From a checkpoint of a small mixture-of-experts model trained on Wikipedia: vocabulary 11585, a variant of Adam for the experts.
Below are experts of layer 3 (counted from 0) of a mixture-of-experts language model. Rows are named router (the router's row for the expert), down (a neuron's output weights, with its number) and show model dimensions 0-191. Each number is 128 + 24 x the weight over its row's rms, rounded and kept within 0 to 255.
After each expert's rows: a language model's description of what the expert responds to. This comes from a sample of Wikipedia text that the model never trained on.

# expert 57
router [ 93 117 131 150 138 158 135 175 114 164 131 128 152 143 147 112  74 101 131 109 130 139 171 154 152 123 114 109 133 163 123 128 132 149  95 109 119 208 120 126  98 127 150 129 132 131 103 153 131 121  96  91 171 115 165 110 104 103 103  96 126 130  95 134  95 134 153 185 157 118 134  87 125  75 127 137 155 105 104 176 128 114 126 147 117 123 174 151 148 132 152 142 107 121 119 141 113 108  95  93 142  94 103 110  93 125 108  95 154  99 144 111 105 127 133 126 141 130 116 169 161  96 112 106 116 114 167 141  98 102 126 101 147 118 137  77 144 141 106 143  97 111 128  96 132 138 137 160 147 136  89 134 108 131 129 132 152 159 142  71 137 133 189 137  82  70 123 165 133 149 147 127 104 101 107 125 110 104 127 115 142 122 114 115 133 124 112  93 117 109 118 131]
down0 [123  81 130 109 117 113 137 152 131  99 140 145 156 149 118 166 103 101 129 125 147 176 126 114 158 116 145 155 121 108 129 132 140 149 132 143 169 146 133 125 143 117 115 121 135 110  77 108 128 142  60 113 116 108 102 140 157 157 107  95 127 113 130 107 111 126 103 113 104  73 137  89 134 154 161 134 140 147 117 125 135 167 134 112 143 138 166 111 119 153 119 107 158 126 120 122 112 174 132 103 124 128 167 108 118 143 142 120 142 152 122  85 113 108 151 152 107 160 142 105 145 156 123 146  88 107 133 114 127 102 141 147 113 115 154 142 111 129 135 117 155  83 167 154  90  89 112 136  82  62 156 130 152 122 135 125 141 173 116 120 142 164 146 123  86 128  61 113 124 160 197 166 127  88 111 112 176 113 127  95 163 135 134 137 143 174 106 119 123 112 133  98]
Description: Clause-linking function words. Clause openers and function words in narrative prose and plot summaries, such as that the, who, when he, However, and table pipes.

# expert 23
router [128  67 156 160 148 175 153 157  78 131 141 171 129 128 122 121 135  90 108 117 148 165 145 157 163 173 124 114 138 168 112 121 151 135  83 123 114 158 100 150 119 153 158 174 137 122 104 135  93  97  88 114 137 109 141 116 116 177 133 117 107  97 124 132 123 177 151 131 182 173 112 106  99 129 110 174 138 106 100 133 135 113 132 139  79  83 127 128 142 132 139 155 114 141 150 127  86 116  98  93 108 116 115 129 112  95 132 103 168 118 139 120 107 141 156 144 146 128 110 157 136 127 137 128 126  98 147  85 114  94 123 116 136  85 170 113 140 151 124 153 139 124 104 113  95 125 126 165 105 138  97 144  86 170 115 103 160 156 135 115 121 122 158 169  94  99 111 134 101 139 159 117 129 131 107 116 136  96 103 105 133 116 118  96 162 114 116 115 113 143 159 130]
down0 [128 101 117 115 134 127 182  85 142 108 173 126 148  98 116 147 166 115 121  86 126 163 146 131 116 177 134 152 107 114 122 110 127 152 136 140 137 149 111 151  88 137 171 166 111 117 120 154 174 119 131 155 128 174 132 139 116 142 135 129 143 122 153 157 111 109 112 133 138 169  86 177 124 144 129 118  98 150 132 140 107 133 111 125 105  64 144 104 111 143 109 132 138 118 148 107  93 163 133 108 110  89 113 110 115 165 134 128 156 122 130  92  96 131 136 118 169 124 131  83 141 167 144 152 136 135 150 145 113  87 104 156 146 163 156 129 145 104 116 112 124 166 111 131 130  64 118 143 131 114 123 141  90 127 116  93 146 101 145 149  92 104  62  99 148  93  82 158 164 118 120 123 136 114 109 102 152 131 124 118 148 159 105  91 126 173  94 132 143 141 122 164]
Description: Sports competition terms. Sports-report words for matches and results, such as win after a score, Cup, final, round, Quarterfinal, runner-up, plus results-table headers.

# expert 50
router [ 96 126 185 144 169 166 125 158  88 156 145 134 135 130 134 129 135 127 127 112 145 149 109 158 154 145 158 127 180 133 116 101 162 172 119 120 146 115 110 147 101 140 156 131 106  95 140 160  88 122 110  99 136 103 124  97 113 165  72 110 114 128 114 118  92 134 166 152 154 134  86 117  99 146  99 152 125  99 102 138 150  78 145 146 113 106 144 135 139 146 168 137 145 124  92 157 123 129 121  95 142 110  91 116 118  74 118 102 158 104 160 110  92 135 134 135 153 172 109 198 128 118 117 118 158  87 167 142  81 106 153 103 153  86 126 120 145 128 105 124 134 111 109  94 109 132 125 131 127 145 102 135 122 158 122 140 159 141 149 133 108 129 163 133  91 104 107 180 128 141 120 112 111 139 122 124 139 125 141 139 135  77 100 114 147 105  98 106 101 107 142  96]
down0 [128 153 143  97 105 128 140 125  83 169 122 122 111 111 126 180 150 119 137 164 110 127 111 141 149 117  97  94 136 121 129 129 143 109 145 145 137 122 140 100 132 162 124  96 103 121 133 141 130 100 126  80 141  72 154 116 121 128 132 127 105 151 117 103 140 128 118 128 125 141 157 162 132 125 148  63  92 118 115 123 146 131 136 172 108 121 126 156 137 124 118 138 115 162 167 149 151 117  92 146 140 164 149 160  80  90 143  93  81 138 138 115 166 132 109  85 152 142 157  75 113 156 135 132 143 130 159 130 139 137 117 121  97  80 122 113  85 134 123 100 164  89 137  92 152 131 118 135 138 178 162 162  92 152 145 145  92 110 138 130 171  66 159 105 109 113 147 122 116 161 135 150 122 157 143 149 120  93 173 117 148 103 128 141 171 136 160 106 144  86 137 133]
Description: Surname inner pieces. Inner consonant-cluster pieces of surnames and foreign names, such as ott in Michelotti, igg in Moriggi, ell in Kellogg, ington.

# expert 2
router [100 129 128 148 159 143 127 174 118 155 186 123 166 152 149 128  94 114 106 119 122 167 160 143 175 127 111 118 166 141 121 129 139 146  95 117 144 154 106 134 114 142 129 130 139 105 129 134 113 105  91  99 164  59 113  91 123 117 113  84  89 159 102 141  96 126 169 172 163 140 119 104  98 108  96 153 135  89 133 166 138 114 121 161  89 106 162 146 140 136 148 138  89 111 114 150 119  92 126 113 122 112 149 108  79 114  98 101 153  78 155 114 114 147 151 128 136 118 137 174 170 121  82 104 101 118 182 131  99 147 145 115 182  76 131 120 145 119 110 164 136 109 140 106 114 150 109 129 129 129  97 158 148 138 120 113 133 144 139 123 116 139 138 155  81 107 104 160 135 126 122 122  93 105 128 108 130 120 133 105 158 107 121 123 139 117 114  88 119 131 132 115]
down2 [110 131 136 101 142 147 119 110 143 129 144 154 125 128 135 147 117 140  95 112 173 132 131 140 129 108 139 168 127 134 127 121 133  90 110 123 130 128 106 150 108 124 143 156 159 136 125 112 109 139 137 172 128 160  44 142 138 107  99 145 137 181 116 119 150 123 124 161 128 123 151 124  91 116 198  91 143 158 109 149 104 150 114 118 139 146 124 116  90  94 126 132  70 137 120 153 155 156 133 128 114 157 125 119 150 120 126 122  90 196 159 113 176 113 137 158 154  77  81 141 132 109 143 157  94 121 118 108 128 149 109 130 137 122 113  98 133 126 120 135 177 121  58 153 156  85 141  97 163 110 144 127 128 114  89 130  87 117 135 123 145 114 129 129 153  85  63 110 109 140 138 136 139 131 159 133 178 134 153 126 126  91 118 122 123 121 141 133  84 155 124 122]
Description: Closing parentheses, breaks. Closing parentheses ending a parenthetical gloss, such as (braided), (tracks 1, 5), (25 ft), plus paragraph breaks, quote marks and CJK bytes.

# expert 5
router [121 121 144 183 145 163 134 172 108 145 152 119 144 127 138 105 106 119 114 104 134 137 156 158 168 135 111 109 145 145 103 116 135 129  88 113 143 170 146 114  98 130 151 136 127 136 116 146 114  94 110  47 151  99 119  75  99 133  91 101 106 111  89 119 105 144 165 193 156 163 125  86 103 104 114 136 142 105 128 152 117 113 122 152 118 111 169 143 140 126 163 147 100  96 101 140 130 116 104  97 131 109  98  90 115 114 106  92 168 105 146 123 118 140 137 115 169 121 146 151 164  93 118  81 109 112 157 135 110 112 135 110 178 129 148  88 193 143 119 120 104 114 130  76 113 148 164 124 130 166  99 136  91 144 137 120 151 141 148 120 132 151 134 130 100  90 127 156 132 126 140  98 103  95 122 119 102 120 115 129 140 134 100 136 158 125 127 100 115 112 117 133]
down0 [109 107 121 156 127  97 130 100 113 145 100 160 103 116 109 115 153 149 155 100 139 143 150 107 120 169 124  84 125 127 107  97 122 155 100 148 182 163 127 104 144 120  90 166 112 158 146 137 117 113 128 114 158  69 121 139 114 158 100 114 160 115 127 139  89 148 100 123 148 135 134 141 125  95 106 172 124 136 125 176 158 128 166 174 145 133 113 142 156 121 107 118 106 151 137 129 128 149  91 118 142 125 116 118 131  88 160 120 136 125  94 109  78 111 146 156 109 128 132 167 145  99 143 101 200 100 122 153 117 118 136 108 152 104 118 184 142 172 142  79 147 117 134  90 134 142 104 150  95 108 139 112 136 150 141 121 108 120 120 153 124 117  96 151 119  98 152 137 145 149  75 126 134  91 152 133 189 128 115 143 110 106 128 151  79  84 120 133 130 140 100 109]
Description: Quantifiers and clause links. Quantity words and function words in argumentative prose, such as some, many, several, further, that, from, plus separators inside number tables.

# expert 14
router [ 94 110 161 165 144 156 148 147 119 124 130 131 148 138 144 120  94 124 113  83 169 118 158 150 125 138  95  97 133 154 113 112 141 131 108 110 145 121 125 133  87 151 171 173 153  85  89 152 123 124 105 122 145 114 148 130 121 166 107  82  87 117 124 110 106 150 130 155 177 135 119 110 122 104 106 158 141 137 115 169 143 132 166 132 107 116 174 122 161 147 131 163  93  85 115 160 124 116  96  87 141  89  95  99 118 127 140 109 154 103 153  85 114 155 177 152 152 139 118 126 135  85 153 117  96  96 164  96  99 113 146 110 153 110 170  82 153 148 131 122 128 123 111 116 104 153 154 158 130 149 107 125 116 176 118 150 128 137 139 103 117 154 123 126 101 131 115 123 114 141 163 108 132 116  92 120 135 151  92  81 174 106 124 102 135 133 105 101 117 105 166 129]
down0 [134 139 142 110 112 150 126 157  98 129 160 129 102 114 122 122 120 117 143 120  79  65 154 141 144  80 111  98  69 126  88 114 184 124 150 132 106 108 131 132 139 132 126 124 146 146 166 131 159 123  97 131 178 129 140  95 134 123 157 128 113 121 145 166 163 108 123 141 151  98 179 146  92 113 130 100 104 131 127 102 164 144 129 122 125 117 100 116 114  95 120  75 124 133 108 143 138 160 137 126 111 132 129 130 111 153 129 103 123 154 153 135 112  88 121 110 112 156  80 116 138 143 116 113  80 144 140 119 152 136 122 166 122 152 161 116 115 151 143 154 118 130 174 180  68 101 132 195 127 166  99 132 159 139 127 124  98 147  94 149 136 127 168 123 102 159 147 134 128 136 157 133 129 119 170 186 137 118 131 143 140 133 138 148 106 130  72 103 124 112 105  97]
Description: Quantifiers and determiners. Determiners and quantifiers like this, each, every, all, other, most, often before day or time, plus word-initial pieces like ob- in obsolete.

# expert 48
router [105 111 136 178 134 141 148 169  99 175 130 154 133 139 139  94 105 115 146  84 149 129 172 126 141 170 106 105 130 167 107 126 130 164  94  96 156 144 103 114 102 132 135 161 141 117  92 159 102 155 112  93 138 124 183 109 121 143 115 137 121  98  83 119 132 142 126 129 158 139 124 101 127 122 120 134 170  93 119 162 121  99 144 179 126 133 136 151 134 116 154 129 119 131 113 137  91  89 104 122 143 103 111  99 126 124 116  89 158 114 146 117 102 155 185 159 170 148 137 132 168  79 101  91  98  80 140 105 106 114 158 110 150 105 164 119 159 143 102 140 116 105 150 126  99 142 172 159 102 159  99 134 108 139 112  94 137 182 157 119 102 124 129 138 127 101 125 166 117 144 142  91 115 111 135 118 112 131 125  78 126  96 135 116 137 115 101 116 105 114 137 133]
down0 [138 121 105 120  92 139 152  90 178 101 168  99 117 125 148 128 139 118 175 113 105 107 141 130 165 128 140  71 118 155 147 129 122 132 114 138 114 190 125 130 111 127 122  76 105 149  77 165 126 103  74 106  97 123  87 106 186 135 128 159 146 139 155 127 152 155 106 136  92 100 125 123 133 148  99 125 134 111 113 135 120 153 121  86 193 119 112 124 160 105 120 114 145  80 136 117 100 168 137 116 141 143  78  98 134 160  79 144 129 110 138 149 103 132 112 120 120  95 164 130 103 110 156 115 158 116 119 128 173 148 153 113  95 144 160 137 153 169 136 150  91 124 137 143 131 127  99 141 154 134 128 134 133 159 124 161 126 171 152 139 107 136 157  76 132 107 110  97 124 129  99 103 141 126 152 120 153  82 129 135 109 129 152 152 146 130 134 149 120 142 135 114]
Description: Articles and subject pronouns. Indefinite articles and pronouns starting noun phrases or clauses, often fused with a preposition, such as "a", "an", "as a", "he", "her", "what".

# expert 43
router [116  64 145 144 142 159 151 153 100 144 134 150 145 134 151 148 124  99 137 112 154 161 149 166 157 173 132  95 131 158 117 120 127 155  85 126 126 161  93 173 134 163 158 154 144 130  99 145 124 111  70 111 159 115 163 118  88 136 124 136 104  84 123 148 125 166 138 134 152 156 131  99 102 126 105 143 122  85  94 127 129 107 129 175 100  78 124 131 140 132 165 145 117 136 157 138  99  89  97 110 102 123 100 108 116  86 112 120 167 111 133 113  77 125 157 139 120 128 121 157 143 100 126 123 132 125 147  83 119  96 138 111 127 104 166 116 143 120 130 151 142 115 108 107 111 137 124 133 115 151  82 151 103 167 108 127 165 164 137 120  88 141 149 162  77 121 126 117 122 149 134 103 131 121 114 131 140 126 106  82 150 114  98 110 177  98 122 127  96 132 174 123]
down0 [102 193 156  98 116  91 149 174 105  93 102 146 152 102 139 103 102 155 130 112 100 155 160 132 132 138 115 156 100 131  95 116 177 122 129 124 120 102 119 101 154 171 124 123 148 127 129  98 121 138 148 137 139 131 118 161 110 129 119 115 108 128 113 145 113  85  97 131 143 137 100 125 107 130 118 180 101 146 131 154 147 142 162 121 123 113 157  95 132 150 172 137 151 154 117  82 140  48 104  90 166 120 149  99 130 115 123 157 166 129 101 142 153 102 109 135 136  91 138 125 135 126  86 114 154 137 112 141  94 101 110 138 101 132 134 139  83 163 163 112 112  85 154  94  87 179 115 120 149 147 150 118 112 179 127 149 117 130 142 142 154 107 123 156 147 108 136 110 100 116 154 165 105 146 125 164 122 143 153 136 149 139 111 134 121  87 100 143 108 152  92 125]
Description: Sports team vocabulary. Words in sports articles about leagues, teams, seasons, and awards, such as League, FC, football, Pro Bowl, defensive.